Weights of a small mixture-of-experts language model, trained from scratch on English Wikipedia.
Size: 12 layers, width 320, 36.9M parameters.
Training: a variant of Muon for the experts, 279M tokens.
Below are experts of layer 5 (counted from 0) of a mixture-of-experts language model. Rows are named gate (a neuron's input weights, with its number), up (a neuron's input weights, with its number) and show model dimensions 240-319. Each number is 500 + 40 x the weight over its row's rms, rounded and kept within 0 to 999. Numbers have three digits each.
Before each expert's rows: "mostly gets" lists some tokens that are sent to it at least half of the time. This comes from a sample of Wikipedia text that the model never trained on.

# expert 4
mostly gets: " year", " group", " years", " m", " film", " life"
gate0:469506515553473538457533572485469522548591460491543525482509454462587459406523544437481430459510488511541432438461556498469510574485544538484506474505484503475521481448506519524524515479507490516496494488612468464515494561487460501538482419
up0:496505477398472495493505483479495512463483524470515441497454476457496574519536436428524552521511544512453435566483528547509486497460508506503476462533454541477494466505514524493487434426478558526536550519514536517521481484487494452445485467
gate1:492495445422418496470522600439529514489522519501520463505493568515539471463473475467487494595476486487509424531555452465600487540448486507423482516560488567489543498500469522512461559517482412548414452541477505566500507514561448530483528542
up1:488453551528451433496538489507575441524486513439519498520542489509591562540443503441526431514451518473530460460475560464485505609466451481457506541516441503547541479591524516497519476468471457525460480450474532526492546508563445547512535516

# expert 15
mostly gets: "ities", " services", " player", "ization", "ics", " research"
gate0:464525487509436423469424475526615480483534443504481460454433515438514510501529492493528610474437475520460522461500552516511515522425504520544529357457496574526477577422511503464480534536458477439503457614549510464519464565509468525504481542
up0:503497523479513491483521468482371501470473563470441484550488439560513494573459530404473551466497499456520507507474563595539540487458531402526461437380458448497560559517505417538522518449490476478570496450482491464571456474452492515474496479
gate1:521466490509491494493515498569523464466440553497467464490490528478510569420540538498508529522530464422462573507496471432357423524522487494512490488480530531520450521408546513488459521563596482471520537522520531493493493492553602556518492530
up1:454436532526494423483444461490501569501422489577474466387503504483516554405463464558537530549534492463473508506483504469558519495490498534468499431397464562465454464466443486518435559580514547459442535544523425528438526483582553499440525491

# expert 5
mostly gets: " that", ", but", " have", " that the", " were", " are"
gate0:588473480524464501475641538473505561605453571486528541509477536449559536543513502465552531484501445481540476519485481440522512578556574467467518521510458561509538498499510563533464482492531504451563499563565570516448544492525477465500517500
up0:500540421481453421508463456504566469480468495491499549551423531479497488526491490447502504543494589500478545488502403489501471468471492518509549475489528540501523449517444524474485418426506455482457568516511416539543539472547561502478499536
gate1:495518527484520506483562520488429504546475534443483545480514514503569521507509495447472518575524517531541471545555514559449512460493433490532516488510458492452451585508443493610556493466515453486385492550454509515436482478471500501469501525
up1:462535505506509467443499531493445505495488497464509504468482559475543473535454484492503493492559516463479545506472566523469528467490380459474530579489483468461493538524433434503581538518519521458424481458493537581449414474476441453504477506

# expert 10
mostly gets: ").", "% |", " ===", ")", ".", "\"."
gate0:531531438537461534450540464489492553483561479508493470448504551462493539464496564457435507512439491543562416533470555498491418506462557485417476432531533509520571476422433485544522494488512507502472517507490525557454515501521464528440456505
up0:458404492467527494475531455528500429466507499495476534454530490574485461613427444540494444484542529503455552486467481532512499449502482516515526490490463528498473428530494469449495526511498473444536501496417462463546501544427562467589485484
gate1:457547529491557561437506533447545547505492474472463535496427492500465497507558466443512480504498451525469485486471538512501478553479501557484494449482452552465487453504449525586525552533488525459548452529588569525519489476516531555524509546
up1:508521515546446577496435511458555434467436552519493536495512572467537591554505507520499500500580424451481488482468522593455534490505465446519478549509506481511432482521528563391479484481461480522499513490501454439475515479485522471439469537

# expert 3
mostly gets: "\n\n", " \"", " O", " E", " U", " | \""
gate0:509485540533473483560489492515524570454463538455552459401516554459411496508496479510536439455502558523482560524548478542478541388479517492485449484503517557463507488463545548522482519519448547485480566485528455512549444497506510519491478499
up0:523540521536578536467588508518466496457514504496499523485429552479434533492474542527483502525521467506574528516560476473473547464517438571579423474567461552574536489493522486513477505466464496540482452449478521505540449531510554574481517540
gate1:483549540534519469482517541500474486503606471508445505521514465486501533552467474508539589443594514451576483520503515488470456547460552438497464477509507471521477505507560634468487483528441581478539505488448487459490455525492539437498486528
up1:484483510419495607468507508533561539466482568522523512410501586572484554439525501547459472483467462595431530477510473511470452475563486601577562502523468519492509479500473464466464513476443527515483432479561477507433444525520489600484481525

# expert 13
mostly gets: " of the", " The", " his", " the", "The", " in the"
gate0:521428560527549479529487517462476496472537471511558560512494495498493472451518522538566484565479493457602456486458507570485407517458451538452505539464448487413485457549561505599520503525503464507533508528561420443459484524443464494550428550
up0:411411466621442532511508492515481521494418466454475444545488511512425414523583493503498494476560514474496489499511470593464461509516463560497519520482445464486462506479496443478454513467430495496427478462442550471508559525498475490517517482
gate1:447474475476479546554485490511541515493463485463506486480419505524567513503522494509497471540532541464443442503499492525433501485562554502523453466446572503517509526524574523507507508508537499495504490457517501516447451479491568484517528497
up1:440463541443448492516510557505618542520526490451520456534485482497464535476477500497494452514506496513405502560486549516473447464555501543565444500470520494505498504490585546481557503542515476465527498548455512492588545485495520498499509505

# expert 11
mostly gets: " L", " Al", " Bl", " al", " El", " Cl"
gate0:456448516429514480467481528459538564463481472500481499451548571495443565509491472425527449486535519529514552511564490463470565475547536455475562556535526481506508536549514454472428563548570589455460501494575467541511536495470483410500523534
up0:512514525493494512559548482446514497547491454494485455480503515473360468538535455549476546493441521455472479463388472482483506500489500502485488538522396526554511483493427461475523448429414541556464463451535499503538518528438467452456534586
gate1:465503556544491523460509478571500458564551518488493522531513505528499467561510481515467519569489551509499467550468455515563491526498520529510520501473482479478575469456472524481507494487505445435614517537497498447492555498469470427474529469
up1:487512447480509549421555483531523510498541471521491552446533471489545433536500462494546482491510529493544519501481462502493444523517571544515525433485506414483532480479408526398529508502512505511516480511468417444479543496547549456495495421

# expert 12
mostly gets: " c", " ex", " C", " Le", " Har", " en"
gate0:486526460453423517433502490433537503544491473598470439632540511535503489496501509456545482467465485539527584483553487429542456512539520553538518505502452488569479496445552498522445523566545520503532461480516614532508461468554451483414511484
up0:515471556506569511513533500449495433466505476468496483486546469570568555513568500513466515461494519467530479486513512442459469432477552432586415500549475521557469555490455511396431474514447544574482435474415504471486504526462471462498501445
gate1:487544476503482552467501484503586467516446547566486559562468466472417468503481484489451549512442473510552530494541550480543451532442512436540478489533480481483518534554445523473493457486513471531437493470559525560492477551503519452577487424
up1:476566439441515565453462472545581483568426473519521500553467509492473456568445476482450541446458437478531526555549457443593488460436527461540556556525477512463549533450473450549475520500505518473454487488532560532535451512482456513533463481

# expert 9
mostly gets: " comp", "\n", " gr", " tr", " re", " co"
gate0:547577443559504455526465472476513490525513379494491440584548481408508447510512636469453555598475474484479491517496517500562491517522476472508575536518486556515506426485496551561497497453507558539445471530527413458525596513517524463553533461
up0:472467596504530542468527510498509498514539540522519488446521506538488572476510354463442467464493493505498529512498534433479536506487489532534484462525526441477518563489510446457569466515510477500552505526419541556483448487486515517413479485
gate1:546419485438523450498513467492446466496492457540555507484469478477494477483496486519513540495491436553465582551484483532532452448510482503432499480534443433532493406464561496436504479627456521547484539511485475455527402487507479539611465504
up1:437446499414442487564513495472540509529567549477520491476483430509534525515494519504508526487440527527495501530546544504511536555460571501488513465473539426480491498542535489514590511459508553485536482506476454517514485493565479515465507531

# expert 1
mostly gets: " | ", ", ", " in ", "; ", ": ", ") | "
gate0:425454490466544537555503518554476513520436493507527532483452472478511454521552535530536464547475426442495523421454499511535495512484486537524488507469532556527531473494474473553535534488457486592458424498541463462502467506530494502502472482
up0:501535515527471477492483496480521412550550537462479537474511578508484501446491550495498553511577533444502438543496426496502530511548532528515545491565489416472522511476543452461456491509493519482517532506487571483464433474507531468506465504
gate1:484527457482510463584426512509504463495527502498479495533431464513533508498485519554463458513443527525527508508469482555475534508465495538549511497505534513494520550460494493479509524573560505473461507518438538546561454477471464508545514515
up1:487543537533468514495548606554482524550477523495482435544489477521472466483487538419498523576537449467464419489580446532579496464520505500520524461466521473421550478512516534519515495532444460485580540460523523493463487510471512458528493471

# expert 6
mostly gets: " sp", " s", " j", " | K", ", S", ", M"
gate0:534465541489524510569422459562483471492458540541477498488512480415488543568538480479457485534482502449591529559521475493515533477483532586490506474468554484479527473483447480486514518577509485447512489498366501518500470570520495503457515475
up0:512510505481521529497488499428614447533496494540431519556436541549534529439523588522541516472511524462469501463503439460523548532486483449564556579531515506443556548479538536552452448499563470592435498431487496515495571503454491485501512509
gate1:500561379477550462438441491496475567548508558529497530437486504585592526509499513460533479495572515451528501424568491548492481500464574530457480466534531396449463458471466422612521530516496517520461475523494546486504495425492448517497435457
up1:477477508526487480526489465527442464447444492471458504515480473593522451469457492534467480481511483530501505488515535475520541473483515510497496448508540482514419497513546535530584496485511464495464467508489481539490528474512510525517501489

# expert 14
mostly gets: "|", "a,", "  -", " by:", ") |", " &"
gate0:491548530562474525541514446498445548480572588448503529515563526592444502491458455452567472475530563498516519493520475463536555506494507477566518562502536421489526491462523537472559431569449507455480538511451527513464429495502508507516478474
up0:507502468514489438518481520572542455480432469499482471450414494473578497541514506526490515437492482481430462521507495598533538511548431551407409370484495503491567533555512503526475520489544522574512484425523577496478515544507539482519500568
gate1:452477513483469471522532441531541532466496466501480530525500507482535463479477511579455487495490451456469499520463505532449486484505514477485478570415529531497537489495456509503422496490426467473503498465484485511516513542428507461460467498
up1:500493484503488523471534476526506493539476394562511530500579523523502427464533595488504500461513486492436539521471440411513529560507508524487480455576458516489431444454448494554434514506538495576521448445486481463529528497470469523453438506

# expert 0
mostly gets: " pr", " ab", " resp", "emb", " mov", "omet"
gate0:542551478441463492556512513552540442509454513506505550539505466559534522535496540493491506547502520511541481465504411469538519459498530573481475501541553501455545538530451425498451469456448459480506442445464498514426501443460446527442485454
up0:559508381471544486580495516560538504524466517475539490506516472493525510511434582552518473516497520486472526486510488555504514441437535449571506474475490485499500484509501403510498467483492448579512483507511537533439511512440451461422477495
gate1:506560563427513472524499455461533502568510469457537523499498549514488505483526512511502499441494569421517589563562499465487475480562544513499522475523528508439500581507474497528512507524480545435581550493526518493534546484523504480551518504
up1:468413478525510487498450388461517558475486504554501517486514506538464496539469560451494504499474506500481483444454581541479560503508532521515500534442519533525499503473487539503491441451490468527517473488498442455485469544368517486481533539

# expert 8
mostly gets: " N", " n", " reg", " Reg", " oper", " t"
gate0:484514455542528554497505466519459538494475480472484527516532521512482498577545455483519521516550606476563531474487449527459525511545508479554464424563527546459542437550429481518499460558505536518502485492495524461522578465504476500530485482
up0:459490424476479500489504492484466538517552508526567490528530475512527474427506527410488570492518505467477553454533525468536506508526482525473561491469496491527522548460466453492586421410551496461473392476545470538432507490492437410523532437
gate1:502504489484529537488480482519505501536482505511487406466453543433469550556538527488449520585524480488471502508468575540526565486449486508622555515506484555515458472505475559432462458490481511486538538502457513408515592480444453528441513476
up1:407504482420523496521460523524494478465625527457535536446576529522458491529536511497512576507483485484498560528504542534530517465573453455500507480426493536479525554511481451462516566491475587550450528426536535525531434509526528540569544487